Experts of a small language model.
Size: 20 layers, width 128, vocabulary 8192, 31.9M parameters.
Experts: 32 SwiGLU neurons an expert, a softmax router.
Below are experts of layer 5 (counted from 0) of a mixture-of-experts language model. Rows are named router (the router's row for the expert), gate (a neuron's input weights, with its number), up (a neuron's input weights, with its number) and show model dimensions 0-127. Each number is 500 + 50 x the weight over its row's rms, rounded and kept within 0 to 999. Numbers have three digits each.
After each expert's rows: a language model's description of what the expert responds to. This comes from a sample of Wikipedia text that the model never trained on.

# expert 29
router:515437465497439496537361463486554505477477531536466468493538483505506501476417469462527586492466561570473562492466538456535465499520540444425468432477592545453482453410525470540514608525577538531500534596422499415479421435501557592512456545475501575522459464492511435521478527493569548473575574535627402541468521474477539543588535532468525448514568524458390452518528530441568534545576
gate0:573467578460404503417454439517514518443457558590562356518619488495510410562480452473530486549470484475567524533555470474504519507395487420485549489492503548420468452511551434433487485517531436511590444497503428500552521628523533474419517510515473566474550504438523442581583489492462484425526500525532480486464440440507607531483593463524430467467454568484492505516484467451491443449563
up0:496529485462577479496477554491461505479466522501645517521474542511461564431523493620474558529439499548485495533439491480475532496635457519430589497446483521424458476446512503562357461602505454423450527498475631522579490628499494465537578496535477561465513508520552521450528496548536523551553424548561490495514502460491538515492493560531551416584534418476473506506498568563539449460415
gate1:539492481428424467486567465469510532498483456547476494546489459541421440551452573487588442514470583532551585579505579477533554508501481549555491520532599514389611523459505424553530508462446512470560502503518518467526552569451437485434483552566490562510547478435497508591446596493536532480515589446459480492514437433496578429510429412524562446418576520516462548389527478528543483541582
up1:502560479487514401519547541408515507536490571433587419531552659514460578588494511460504500510501466419591509509463427524515465485460399546514459476472554563517606485522501494476491466436531471511472575399440615482464455448495562487528527436402445580549438551456481475504498588494506487496496544429445444427548478518526575521535466449501496475512544545532497446447482552402439454486485
gate2:522491485518457464508485496523629551508456524483530492499439611455549456431541403467434527518464529508585509425409550467556598505484569549477473494438530481560423490467554405383460513554504526533505531512482461450482524428514499512468431486501593442394517505446470555497477599498504521442497473398588544509535442515538534557546464509528541473502518489489451518445571488545602539393388
up2:426392449445578427472494455523482541441553439506512583493512608488484473492549554487465477449505458496367429467488634514460508514550459563515358500470475497509539484503571519556515474439388551551515461586530428387526487470477532531486484516528486566544466483503507476496537564438536494464533429436545548535564424510574551479434521499521455545429477503482521541541441497631483512550477
gate3:535527503431509501540504563586546488448453556488505518557509490520523574582439574446544517482629585528436532581569422420465527495427581485585525484548552520509435480549506534450547486364593497524503523535575473424531479517571431560468548456558526465480541535426514427532571534575449518527527467535499435485568476419403535428543504565478560583487463513507491484529484540469454491448549
up3:444499534539562513513416539499505491489440553530434517521579483494526510488503451482488568577491580416502518558495464437534522435455502440538503543618535570505574542482420519520428499476372522471447467467362462437545528582506586580542470530490388489544571529484471548464495542503398457539582504542517613500553475483500451563489571455614513465530483522528483526556510572444462445471540
gate4:525446498506491446518526546487473451577532504421428669607602528538475559488480513491480496575524529511555519473536480496566502487469459501472472512511479495496454461494500454538576594557498550517533560565514522560571455516475577481460452440579504474507438449521432495569443606437476545527626542471518487521510560486467530635510515562421421557493514526557483517511549438600585504422548
up4:533331529498538471517432473509494416596569559528484567524510464536484441509494435444563470483595560506584501442521506560458532537511525524467595465428568517465470456502581429486489532503571449538567474555584519398556479457488550543523530486574531478417464490515501544532481400514439478556439486501567455521469548537528565504532498490501466473563473451586583540522532347538537555519487
gate5:589402576498449489541457490470477428421499517478452438468520465534492502545423445452487457495526528476494439553534498358478567517528495490634498504541480432462442433504589464512471476542585535510560514577525546500510396454573509636473492530495478527482531415476451474570595461464513448479510497501518453452472485506521562492495433506386461496551553533580576492487501522575465448559619
up5:510462520539426549480478495527596431488541464537445564480573562577514507479496486483500426522593427460473443571478437542446414580476424495497443455469417547467548546560517513539492458499581469645452569382488557567471454526454554465521463555478524454506464544500575506552511490412463536552523534542504522603526509493426500540515502503447548501589509524582411479498496456618543465426525
Description: Words after the. Modifiers right after the or a possessive, especially compass words like southern, eastern, north, and local, own, small.

# expert 19
router:541493401468415489583453453405577529499539573519445504495545525442500500484471486465566578491441538530413464448533553473503419466567566426458482498395543602452393414441473450519525519541597498565513557512436474431484456452481507513495423538483467553530452526519575490490478539491460492502608551552616437540495504474493583528516536539536521490564552523419498449483529521370502519521534
gate0:538436521529520455436514434482523356506554476584534382419534485467515502574481537553505512490487579554434472507496502558502522524493530543430522428492484454547460433506479522529463496579428606511565489491533469556524464591486548507562452495533410546566626474421469493406498477495585422554598520613491441550528502506491538413513504493504520597594551477509487485459528523487513565559478
up0:498548521481524443559602440518514526550519448456494548468491512475422560439446498524443498428424551428450415531445520567497575494523451468474457498499487441461431511546484512498428472541498577544495495473414445418533586500521510493518613564575513460419559533527516523487467528490524400570483510567496499532434460418440473417536518452466442464462471559450436513590631478650514480543514
gate1:506540518569399573567495508457496466501456446448586517522554433480385494465458470554479464458480506515414458480454391426503510543432494488477549514470614584504548393564536490460493482542469523585460461576455495526450564642505472447467566508577431460477505462557641475540526569410539510453518516482537529443503453418551586493502553504550530523531482493515492502490489485424561496528547
up1:597479504496529506479519521435520527486470487464537525431504481464470464488464398472436499496529511400501545579551387571519511509534478451453464449415586467488557552481518501463574451576531502442502551550384567426517536575456484371537578563516480433487456470485525548545495449626512509473553462445512514504517523451498535483572498594527367518542548570402484510423465548510509562547539
gate2:558460553580488547454391470439495510540514545580576434507513472523416462397482548562441507611473405491507592487468524450531454460584465497487441498470458608518518579509493463485492564470487480448541488460462544385529455515479444593485462559490523510527501591578458539468487507526497444452516561457462519448465458561457562523574534516507514396470535520561493419468509415484464527445374
up2:491646506396495468495504512435477507553497536509554567585433520418452509597455475381485539483552487456576464519541519470511495530387553487529544451580477441553452528507515528562535490490454517567494516514486514478457470521528510579514484445595442461539571560567582451525386502479493485473497477519579441509520461389564495505498552498428462490567465513485399479434612558485462420512448
gate3:422497457498553498535432532572449500495537402529531513450544514493501430474462456506411445388498433453450517390505453519515533449529521518415501464489502614457513435582500467501504500457488512464583534488524437529506445485435489535408474512447541403413500552512588428523470502501547548458610573468406361530577432529545479455510581461552593531507488460415531531467485503479486526478466
up3:406478467515483463533475437493454591472533478477536460466408503502473433572602548452567413518534431489410583490549422530512462471561507493390535468464435533514576430587505501496457511532528569510493523443520539479651471491533517492526521440544471409490487534595496493547486533501451494394464567508490552482421556612476519548576568537558545438559523512520532522490542487435399508532495
gate4:480356438519522522402499492497506484500491513498486476580476574431534473535465621506460466404444451494466477490545548419489548464514475537482479527469485583510597412461478527535516461411526541516494471435474387551498419447566552464477454449472512636516427449493461510497516500494561466564570512446460415499549473417489472474635497448527513554483577495501417498422447518544418484479499
up4:425467423503504445471644531494539525537555512495484483500475423499623559477499484441451485614446415497463522501563567453582512463495535541431520541551476420486476531538403508552448501551560565472489497564458505553523386479583566480381423462502465457607536551559519497448447519423446460478439489559520522481509573530569505510476552516472566463435549517559503497492476535560497422523447
gate5:528575519494474463540463437405564542550509488475440451514462514497475610441446462443493525530452463522506454486481561477645537439510496600529474467375539569471458449454477552590517508523507443497578508575453458375443547509435407523560556477481554498521571496486497565482484454487480497490486458447533526436452542625477450619545479531461563500458555475451460482491503454431466420537548
up5:552621567506493486531384599586525485545546476544456575475533503486428472415468452517533527425537533575515490576493548443499498439498591496469588495499450539469573509500501534569497551416483466512468474446506485480429463517479583533420507479501461512451554467508556508421474423539456591535485481499500540463452471580445490542523513431315501495491489627545564468473448470545511557522526
Description: Abstract noun and adjective suffixes. Suffixes and abstract words in academic prose, like -ation, -ological, -ics, -ity, development, law, political, health, usually followed by of/and.

# expert 53
router:474447432422422537549479452472608552489562514546452558514577488449487459468488503486590513498449516566448509439511570504552432496576557463440515501459518570494446444429494537516538565538547474574484550538468513488442495463516496539452450548458478546537496453475542481456350575470589496494575602545573403515461533475454627489547470507544507499549596531393487471480515573470564499570473
gate0:449456484534537464452491455499510542481423486667498522468514419490515605489486582454488536543541448413485534542459495433497471513517495404525559462471474533582430592519575560475525599549457595519496535485411576517547465435583588512483480523519478392479513506466545484421481558442477421529524556524554550591413548500577486516512507486549457503472556524578499472518466561594522530471466
up0:453501538543476542487501426633485551469507501513494437398491489530532465456493554478461486532438518505492495498475515501529460436478561455514448483498501551400506545556520530497534510547434522505568454490451494450557472400570555475524388563472560519602616464454446456505545456437550503491472432414443502529565500521526489360495542568469538543495499474322531581469479468505428581441532
gate1:486506646471551541539484429445491446504518469506502428570515526500456479492499591548456617496429576549515391485417466483476429456422543489579392537478583535526555454455529491478532581487496513538515599507505406596414518421490455602499472495528424483451605424514514437403511567506492488511468533526483447505462596486538543491482471424471539531532569524479489561508503499500528485540507
up1:445607467520453529423434509530455513530476429459556484537484489496537447473497503524507487487488536471457457451493593527490498445489460482535517461378507570573521465564474427424556645424563543508645451523508515483585423481478546492503509564441451480502471488557536510623570430557440450468472492601509473532469466528472541367543506567465482522548463537446508480542437522474449511421449
gate2:436558488480526550540524496463456471602453543480523571469537495487466444446532546556517443545447521476507537428496563521519407489512447496446430544479466477547490499494486496514557571528484470509338496495545502536604439453461565484482424520458587555502555414494511463504458561489640504527409627506566561477403550485497479450522509496513485577508466542530402533568430581451583431494511
up2:608511472473532437468431554541556494443532618414449524573396601397529454541463445554496544522513491520539557544494520512497569477428461517418566510450466558495478539534419515530485498547444374494546502402456525539523523451565531503494579611464485517484470506422450474491477499490420485500524439506513489432594447531554487481568472445497446423528485588561462570570523444527508506534448
gate3:377483539491529507626609481480554514515508584457497537521530447517480543459531488528573487530420492614465468506445432446488531505498482529497575473511566476576539549496395494550429465453444478519449538543606486541525515517537504544541469548466496488493484530500549614530555568498479569577555499564585391450528418452496400464514564412444537411513467494569400493464517505485504543522472
up3:473571458521498505495416497460464430476474623453527514497472563574574552377429533498532540452460512495534431522391481442465485497529507520428476453549497466471591485546477526511544503478501564487468467444583419539621430480526507515524457535504484563501409503511444502489490511443507471493537551464453493521535499613568480523652657493485411539481418513541469509491499443472501470520602
gate4:462531442411403614489409448532476427467435482413482457434486613536494447447435498457474370499530490560456519431543562487566575494502524489452563422451471577492385460535518540510510496518450524461511457488464541562477489538522488474489492495525435487474521536479467518432503444497589478522493490449516531527472470361530550426604425594444520503482514430556525488538529494562442429541451
up4:529586474522558486552448518554524506437570556555562530459496462483532472471522494587522547469396471497478467489488513538526520502510530547523491445547506541526532452571337475493527516596480549517476515403531413542413627445472482410418414457534501466525525459449420455545450539498519511497570506473556481459524570644494553535467456403487510434435512509526436538473470544457503392538470
gate5:537415535445496461548536469653537468491506491470505572420532546439430585481580519366564489510448507511440609502429461595479448443520514486452516551406572539633469483486515528510482525569554508507534465541467468467489522591561487439523539558545475547472504503527546495450424502528513518532454475550455443510459553454436472519415503425456391542552577449458476529506532467472508575508530
up5:431462487482492486544523468487503538484480463472462374491532489472507453532531515458504588395403485453488457488566530505466496520505455496616489563522485408531479478498523478433540447585598480491361478498573555540494486443492415509555454485483539495550455491458523443552395429476452464567533442519543435512528464568480515586521618479525403472571483573492531525475524461570595453612455
Description: Verb endings and of. Verb inflection pieces like -ing, -ed, -ying that end a split verb, plus of, that, with, as in bu-ying, bring-ing.

# expert 44
router:517481488454426503573470471488605541422536571515438497470571523439536458483483535405549578516485529531458513457493536483492441514619566457459439473457569551466437453427481514463544578589567539536475545524514488444437477424445558511512460580429450547543422507432532462483438537513551464481555548513592486514433526499506636528520513565501563464567532524415475427478516592444577567514486
gate0:483524491457514462564488438409511497433447569474499469486454526651488429515518528512478516414541529567510523451533552436445450596520522565468406496523496522400485507503491544497512408593499473542429582503519589454469558481471542453430473477431411518535475521456486510526539410590525532621547495425542615437466503581452564513452476573481523502531476465479455488495450516470520426559425
up0:530490510431528517547389509594511599456471493544596476489536437464445504526535491533460531503475635523503469506492566469527560533520527535417440588526586459552447576497485505465508591554510577437436473426457520556522497499470477484477493468479537551477463487546529504495456582491569544501454452284531654425496510491462548476569487496582492528538469511443495494499446466487498507501464
gate1:475473496498552497440440515455540481564618660421582433413557462508520570569427544475508508474524539533495526525394542465542570514512536525437433514488472524489458478505505486537455465502544492523507515479535511460476495450510429533539508565487502527463433537455517567456473535555529437597538463461509498560497521602510514390515523493592528505376514573357586521531473455488591582474502
up1:404479504409525519423489517584583532339523468617486452423574474584553573473554509518496514534436439493510542486473488508454365524483529514518550506513583476468502449541567525500451511615533467500467508427512538467499548458512511501485582547537366553529522461414492558507538514492456495451480466498511518504417507525452439434515486431519484534582483512535526428495433538523593492404458
gate2:496581532500370496484463472498496522501424405515432420432527450533471421575516487517435577519426494526442615398466563540574506468589541537509431577414495493532491475490490479499559577584512436539469519550498489527398498546469456532527553505520458554496487505571530549526438401408617420470502552458567489476500467570487495527430500556452530415443483474572527529487513475484531522463541
up2:604566409453575601482611469465512551569580643408507504489421548453473557498553473491508508511476443504450452520523480465444556523500489451496397445450426511501554484523578446542504495427467475458539489540452411564441463503508557409494461487512440485551537466634551493492533459481534467486483523538545409452436542411541534522505487446502540527517495503590523502523550474492464617493496
gate3:554466479481454495601455561614582482576535516479522434374539439460528465558524501525517476474490490475538503562486495485468520508618557487528520477443467432400488424411460468508495500503508463471503489517569418373438477399446549401528550566521567445489402480452509526515499522494464431497478523553483468436409477503491517527503493503502617514554459439508453510395538532527457610539466
up3:597520534520521506543441521556446402491506538523500474464476550528522371480509417555466464573592539553578479466470549450487467454535461545457454399474396449542394500427428473480460508435572503457576497435515558568494451449559499569571482410485424496490465470488540538475537558464541516471418595554434439475514509590489504450484413474513539433460487548547547513488556439533491553465560
gate4:497448560502437529555523519549483546492499552462570507526541562399553404503544519377488480477471535432522495497484516530537463551661515558456549563553480470432545501525461494425576528535610566439472485490503498498470533481503509457602405470437527461489449556411571506551492522465495541452534595508450479433474526642526537548495485560549501518522492445484483410518549549590532485406468
up4:584517531576477514517526559508492425439547469447612513577476523498492489452508533524536545521497420499436567483474439563488515530500533486618533394552486605475385420466543507565569518521486470436419488449510581475491481512494487411555452496494411378402458571459568516509427474421496520487549528398552518524580471497446594601441559459505554540495492503532491520506486489520477523502524
gate5:444408518502427425474490531493498443411508518473613505450524490495533466478470448450511518517532537468451517522526480456535483504528476489560495504442491549573477474461369533392516488559486439412658520543459521503465543498482474484608524566516452459511461514486524527461390441485563468505636534474519495477399672565421527502480484524509481558496459490508455408472536434475480538480554
up5:525442558423543416504451476519548540549483514400460492552543543553462482486498475504546451568414371547438475510508498528422503559573380472445512503521492455435436622449533557498507420431433454547447492549477509497521471430423610567546516496398541520459486454563458485613497510462477455541418606494510517561530513539553441558501463439510569492521455500505530470506453508559437487476501
Description: Word-final suffix pieces. Closing pieces of ordinary words such as -ing, -ed, -ue, -ation, -ers, as in sup-press-ed, h-ue, hom-age, and common words like support.

# expert 60
router:471490464420461502533447449423555549513526515520416549559531535536519495458409471469561517457503571551428495491478582527523440519542507455406474467463585521474464462513512494473493548536569576560494527512410455418427447456464544585566409561455438544505497463492542488478451557524535476521529525574495430519501531448453584569532566625546601469572530540429465428481573538454546561539595
gate0:579462563469423563484456557496487522531592506525477465513605602415442509477407447517541541504460448513519478591476439421483457531489449471434431496537502482466470483500541461486494472586515534480516536391545517448456482549523471478523453555417542462415467466507420448611460533528538492474401562548534478451548438518477597566410598460501457493521535432494572478483588503473537584487431
up0:606435527503403521452561440572502478490500481471509451472479508444487476434507519480453515503491490525522535478431455438525456496438478420485448619572535479495529511479386552465516434453467579447545425536425425523422444440547443482557546511522500524611559422520463564542490439499553486566470505506495469481486545411479376539605504371505542547476526429454609518467550488525542479529498
gate1:347443506583474531493547462572582517492536461529492535531458559560517464481513481489576417450592558514479541504473574570527454546436501501450478519513477543487485484444489445507383523424437531497469482564497498558517490506522562622522426531526513554404477480476445502477583550460481501493447494527472461536471528467410574524376555574524578503539512528485609582506578560575483542449559
up1:511583458512476491588567457536487498529499528453563525537478577518556517530410586484519392498557520576468465441495537490528436562502501531456449537385591539547611423555580476470530453519467527481537490483493468358491491597416482507542552415427518463462556475472519489498460540508560601520506502457493468429630563467428448505487480505522508432500532550494566515500517574526495609536486
gate2:576477479508612513483599479424507512522484520555361541513625501524489525568500516477507470442537427488459520504561459514470471427547467524529545457516526480467503496493507399475452519396469536547460489386482538549487532346509533572367421528481497506447421488497508508480396515487536512521526403453554585531484468454482512588484518422551491483478506449531547453556581511495451494563552
up2:405517559475488577497423540490412494478493447544554472471503545473379470434520536553479439542530556461590501497454510479512434423514493406427457451475480445546460467538539479386480483488524507345570579513534406462519470587485536581477595465524437464535472533524505593499499493496556482497426541531444426466521551478464457541434562532436475485440484496478530496468444491365524516436529
gate3:563505516492546458509429489468474486536497549460544483578528550491590510492401453408568485519489526421476507571443491499382545590459492484481446510472557407427465558506494568483363517569502579543467603535382503480477552525529458530519459507442487478482569494540591492501493515510543433536463460538513469553627523395487578448492485565465569563592495449518510421501541512497495561453507
up3:520607502511556375442522546528555507457534467505483528438564529481530569534478505575570557516531491483452468472394480560475486503474451445448509462511556536508517486482606463478528607550480497503506550543515535509534453481524616489518385413597596562499495478520476541441490468532537624527549570505464524416439478448502459406438429392479477532436521489500541514456487470606511551497431
gate4:500455489450444461388508432475559418509455454514426577571498582485487486586503436441430472521452480520531490462517496500458515536433498489493394502542453498434559461533422458522468498530501496494528477442426501472526448516461470581546580554454517493515582460537463393471573574581533462549485432598440485560577535480549584524528539466454652457507448599484468532468464446470559494509574
up4:505490460512392492559520441459446442464519494449625504457512377450539454604536505500476492495402525452469598481552478399569543573477449543444527563517584437473476531523539555582482500480511469496471538536513600479416458503521582492480485506555528514592613489505518550436508498496495497575464588565507518478596465564549400553583511594515499513477468459544494553521465541434513526486475
gate5:524484532537516432452401552450530536569463503572491540479560503496499466503509498541374555454552512486473487511515452528518432554477525578420453564447523563481464571488505451493465469529547441540564523458531520450527436499465493537567494523533537437448444575615509469494355569533498481451465575537386453503440542515496596596502637544517595452573552543465522544482519567517574517485486
up5:543366463473520576465471514493584475548429501526469441507461533549513571532474573477422496509528484490485585607586555518570507529565505455527572452597524475566479505553549505442511511524419453510522460477418501475521526542534554506453458449487504499487556445510522534598565528517514475491535485523589488461458482398526549466479634499440371426473564474520499505639433494436472486572479
Description: Adjectives in lists and tables. Nationality and descriptive adjectives and articles, such as Chinese, European, Best, first, plus table cells in sports statistics.

# expert 55
router:453373505470422472623482468467569576474465525527479533523490478442520404442444548411536508488504568528482504457512562542514410500578591476431435467511543520428450484472507487463542510515582554524489528552473489443384427418535540608513452583422484525558437443455524422518464537489502487437542531553575429488481472440505526498489505542496536475515556602445472444450572532431502558559516
gate0:464428575428495432565461518564550472601444507517461578477529457491400490491464484496450504449475443530483466465582588519420454510636581613429447451454450510422481566521507510564488430513534500517545515526453476502456565484439512537489443518404503535520495481496534443552559511490494498347537442498506443474587480463487448448541480510480453484556480541517420493417536430571515577449555
up0:494478472604444421508516525445479545548512506518566491448409488484494480422439515398535501573440465501561477511502496524515481423519543611474431535529472582491420498516441512490497461402511519574471534528432485489576455456567478552471519530545539530547425469536470556539481593523458492374578514461505526530614441520469503463549432400458406527484533520588556458486493456356504452481463
gate1:462483455487537500642510441519571482542459514448489449475494514530561432445423516467489468492623565487531412537458580540582431546437560404503458462509473509485436493525412562461557444458545534508498485504427518517476466520468416537570492552385482501543548497495481488480459529525511560532437576549499505456498481379486493432519508455464482517483515519520645473463550502531387498641523
up1:511505516546491525611480507486498452476482475464562615574475484453452458511560519484599508564592471489598441526540521516470541412588450562456471489562415443516460518540439467498564549418515639476398478497491494487478419442521464503421443516403418545528496529465486493493479414490565442440520461508479515475492484555550563416546452542477421481559493450459570506461584544456441423505489
gate2:474503530563437453536505502502534502500481603435491434496520511518418459527511498513448547381397510450475560462542545537541537486634514624488476494493372509476484445465539502497436413422526448528492472456509576533458526467541490596488431554390573522556478425439545555535421490485585522500452579492466468492520457552497501392505590533541483509480546491464443509473547459489465603434492
up2:511510551603466428543513438495579609595500532573467473426476510443456518476551529426550539539428449503528408539469538542477498481553547550600383535546477489487542517470542488473554468450552443538407458491567495524506539476557495454563481505406511459482452401398530494504420559444589504478501517528610434534463474547455529467486542477433444434480509555447507462557466515518455479385475
gate3:453552493550504390504396486439562506498496418527596488450440508510545532509550548460435560541581462453421622510457448532454518449572550452463388452451500438412450455436452474464455438488471410489554572422448631424514521555475468553549438499490531514470523518476456482481532507543559489536506596408548422485504453508464471496594503475535472465489512501503447424494495446536446490461472
up3:536590506545478446493528456497512540422504572504578519508651444461528481487542487467475540500479524465532577538570484375442523529450495503543510540538467503425427512494527480463546439564488535626560481472582519456476436599531491511520556535462550453609597440441494550436513532563587553507542532505514381457465409402480561474501483537536480527455517463477501463529483480628462493492481
gate4:547434544478453468528449549458623501509505513454502485445447452555479473490471518372459403557489479483550444463568543550528498527502628515463566520528572469473453452438480537481477488499581458497489503523601533406404535477575524552509545446540575420527436527440403539525469526472476388474599494530544422532522530450537498476470500534531518423433560480430428537510504419520561422463530
up4:468528528498496522504437424499585582489606518464458466466558514559445524548489531510505510570447543550511450431420586474512452533454492509557454581526507497518503407481508563471525502390430467512473478513511493504393570417488563361445521516430591474487520476499472437512557587520573429507512428491572421541468590473430517513574480366473510519454572436470557447502488525465532550519486
gate5:564515472469501437537537533507534452589536500542420548464503479448464525564518469543451488519511615536523455474530502564515418410505552523507393545556463539467477467432442476480471397466597506430457553479416510486533445442454461539425504550474594520573514602468492502484431530459500461491533488532476439488553514398509454478416394445481442553482500576569457471524619398476424542487522
up5:518551549433503439455506532565406524470505501454498591628501538375473500471488514517450608633536486505502610488438473466490564470509529498450549508514399506486548544491460536473457528454448494595512499440532561449475496554574536652516509486465597515534456512446557556545486525553444459430481475558448449475465519502522509456582559560520523503466474525438482573525527452555441512522600
Description: Year and number digits. Digits of years and numbers, especially the decade after 19 in date ranges and citations: 1910, (1911–1914), 1958, scores 6–2.

# expert 57
router:469448482464438484514411473466528526449503538597465505507497572431587500426500527456549584543498543528434509475445501494514420513593551448457476491422552504416450445424514472506492602573507520529492558614474433469424440454517498546541415582444445589536462490428495484533471517492534545510529556590561454500475460401503571539538459534525560422508543551460482455485575531437579591544542
gate0:582483483524546522493460505457451487535524487428454508479413514557425519494488498443549512477458423534455499500462578508549537458460562465531542511561484425575489420430437453482534495506536610484583484588427480538460472507424444573634516470502510560432536547448604575509623459464465557541578447548507463524535568360505543460466548557547466501540553489474463434454458454568469479500525
up0:433520545544488508498624569430526531437478546518418521553476479460514488518572528469481463493449509501474614399522528497523405482486553614446541545427558511525568495568457422471472433457569483425497425500543568423491492546480526491556562511533550496505467536563545490550449467549484530488515553458472533484475496580388482476521369513494446420539445512438483635500547509488546581430465
gate1:564481475506499468476483608613519525457472472478506518586459526520517596457518596504482486520578410590527449570439535489515458500637492482452472456500535557508509504506526440533513534382449489483511555439503557573509537453505529489457533520518505709471470520465484522483550468556557478561489491463513497558561562450492603454539504424519468545577505478553495497478532474495541545420378
up1:514471439427457585512500540543483498413522497455497422378494508454494513510523557422439448442443424443616512474527407566447512453492504593480556489525508398491438477501437472501488524572545482485490561424481526487537459538538493597483526498471520579490431505476538415448592546425361482442492472509505530502499588416496496511460418495511470461419522505429565540418462577537549508461537
gate2:531481549514541466437470434544501443529498506506564473561532578521561474554480531383514566564492531576555382560458465489528387479451500463446580491547477479466491489496519485480545497517557513463514571528442509508543429398495487585490471547515495643514517530501477624553542561403489365488546528478515529535466508439526510470564420514531419359489449535455543484484426535552499528521507
up2:413512532438508435499503485491517609579484506674467568401509478503515433568450543510641550493439464572582514504468473506532438499466485426451501516565550447509486512532538494447554524526528540495502523579495536542599491427564517500560562609553434440527515427479528484613504538480468478533536495468451550469419554540481530507496541502525527484483470483562609520462440528433517537554424
gate3:471389521511569493396452497445592490529467559513530437576587413461495459494486536522533628505520539528454442519478494425513479517441551503557531597504522540612513494478523483476498476499478430562487541623513575415493482469474506536608508515538532468571469475493479517454560550504441516464507509510407453525488379566439415415601459503493575433454568490425501486446515521493534489450518
up3:465436433493524514453519536519520519431503528462505576517534466541426550533418459522475548615510442463437494485507575492437485505454448509492475467524439524479459509417506570515591430485476618549459460433509396406489436530540476481534499583383459474522454498485423450525501489522522465597478480415502527502498561455544658447452595523424528542446443493587471503467558438563539523464492
gate4:537517526438465452451528492514563487477467521557480414394449459393519470548480501453516521530463531549394524483398548583490493465427445457587523518504557494519620470523451505595412488475470447463579517535502516474483519587480474545545474539561399554440436562411422524492539473522492522508517525528435469445435513441392510414549578573552572470416513461534482448449497509494582508481466
up4:441504470502539493595453494484507442523559477556542422522574638526483500494416475587447464411501440388537517441460476497519552508458506477456569541548525483578532512481405599506535520459536455475501476571570598557500530575541521543457494483519555599519536476460457588490436553475532519554505545494490572484495511432449460504455484414483441460490454514568402515499571510500577583493622
gate5:535467590531410482494437440446509485438485417565488570462513503460577531435487552570482621490520498510473482487424468437483534507509581461460476544434508506481590499486503582539510527530457520520509625433544519460568516559453381469635448546521564503493473481351526523466569510515501459518474511536523454447510400523496447577510512516556562513429480501547501495422573492416514576493445
up5:445461530500395511543457523523604414482564516446462430475522427467514446389495408489514545425465509563486472478562519465519508447516546519435494451408487484456626484527513478527562471472522541512579498479480458567473501541599397452467493395434490409434564536560609488582542486566551480576459588496485523572484489478467521442462467376471499511517537502483494490468512514479580495455453
Description: Digits in coordinates and numbers. Digit groups inside coordinates, scores and statistics, especially minute and second values like 45°36′, decimals .5, and thousands parts.

# expert 54
router:514472437452442512531463470467597555473507515548444528499509556498534484417477480436582518512424541510427517433493493465544476494527543459429454471464550548488458458432477514488538517545531544549463568528424429420471449424463499629550437574456469589553430492487548481511492533460499496478546564550549431591403439456434539563605494575545527437508545546461447448522635554453538579511511
gate0:585594400475513427489521500528548531565522486581477540519490496446437425553449536555437535532567376488503499442494494480458472430488545592479373461441584547469457533493552520512447503549460469520536497526482505486486447525494501576432523511484548455481412449543527490580497552488578430483530393433542458587401477417526597523489497462544443573463442514448538476553559473452523471589522
up0:413411421462463501470436485618422460529461470468511557517461493498489440496541418493442491514477591408504536488477442413477518486474486604498509467541582596545580489535464519460509569489501524523461530530506531458542490460552552405465501503613501552557486438472537496462428467422382547511465531566547512513424477586461397526533484470548544546441530519411543527424507493467453504457393
gate1:564525571496431442563428513576464498414541527488473511563511535481498533447450600505529404574492489551524546488578448510614581449415408523542577423512496477443450476455491484412576472556565587547568566529426477483445393520468485522530437528581539491520527500483548492531517483439414529503497440488533462487445585524445375514452572454498510488456537544486495447454548535479531499466562
up1:461532501481517493542437463462571533381572528476527524450490468529552539553547520495501499483388478460491436525460506446466541487441555539494547434495510476411528509496505463518477353563427504563591417486508481476502545512496518544475424479591538526412498441461525546444574466422694567525559547522501544499463414527420487542537480548510428483567569542414531469475554507508546516445502
gate2:501536514508428472552526447443521582517497537470409498513491532524493484412497528492531482479483438474500463533530551538575539486406516556627603493447523495476487505516540459398522437565519551559539506506430516404486429416421485497521478531427570529470505504486523515462482499494526464508494494396553570498408509437487440585554450465625504466510516540483582520550625516435597366507453
up2:490438506458477499488564545461513516521488449489497432388493449487489396501450525501483506504529590545482494399596455537393476516495515535507579533570513516504493523503449498513481639572502472399507462449538473538549553547510587553553523459484530500523481530508507553577666456473480573485519502480469580497604488488489560464589523488458602542596500475519357478495425505481508494478571
gate3:445485422564501440524520411474471474437598564539445537524484558468546504484465450480627559510472504470515434444576468506484506487502534527561500456512494488456447451471458416511529465517515607597596418421473456486426495453446438507479418525436490557546394487536533528491597458483543499489517484420524484478385428505494608500490436495548487540556442533501518584526544530623571532488527
up3:559439563512466584498588461425494545528431475488459411435479506607478494525461406444515512383521413460483451433593519506519632497502395425517510549461528464521499523434497479573445577538544463458437470539467503486531528463532551505542485545514467513512420473461508433475513465426432419573542515503442551510513592483531443544542395532551556536549505514485515538494509458571481402498414
gate4:540510453501450488498510556395539475428467481503467496434578564508437514468445553365531536522471444471471520444478482479544469471557512465454422458464477561476543432429521522448469428507470522568446445504416480487535494463472423581606492523453537543571489505557585522495604460513473470467489481566586376521463486517421442546579414495472446499456536607490555509568501566435414498484434
up4:473495574493557473491462499473520473501488530569548494552548497529574489547553486604452463471551454566507480529521540539488477571424438534477614527479551450515545513609526492538603541485470459469544417571570570473457471555530508394404509439527471434514486478397542438454510475537489571536460550491475565506642541497579589469471524531466577500562473497495483464489404447534526519573614
gate5:563347407447506581588414468522494495469549497421491600524494493462469547517517473462442428512468461573381461437493496489525415469457422485473516561514506448469488448468530503479531513371496493463466460469502460496531453474495583502554464435542442529546507508450553591483578566569449429498483531468487493439425482559424522507455383519563531424499565485515515434443526529535441517433545
up5:504524458545481544549425583477565559400507543451462467549643494571627451478456539479479442553572457429536468484516510460459501465405442526482524524477480552585512462539434463473521544491539573520543433507468590408501466399544493571595481542504558454499547593521521430501449471435512533537481504458424413535443567503498553467536569557476557498469448489527455506418544480554533432515489
Description: Infobox and table fields. Table pipes, degree and minute signs, and infobox field labels, such as Elevation:, Conservation status, Time zone, km.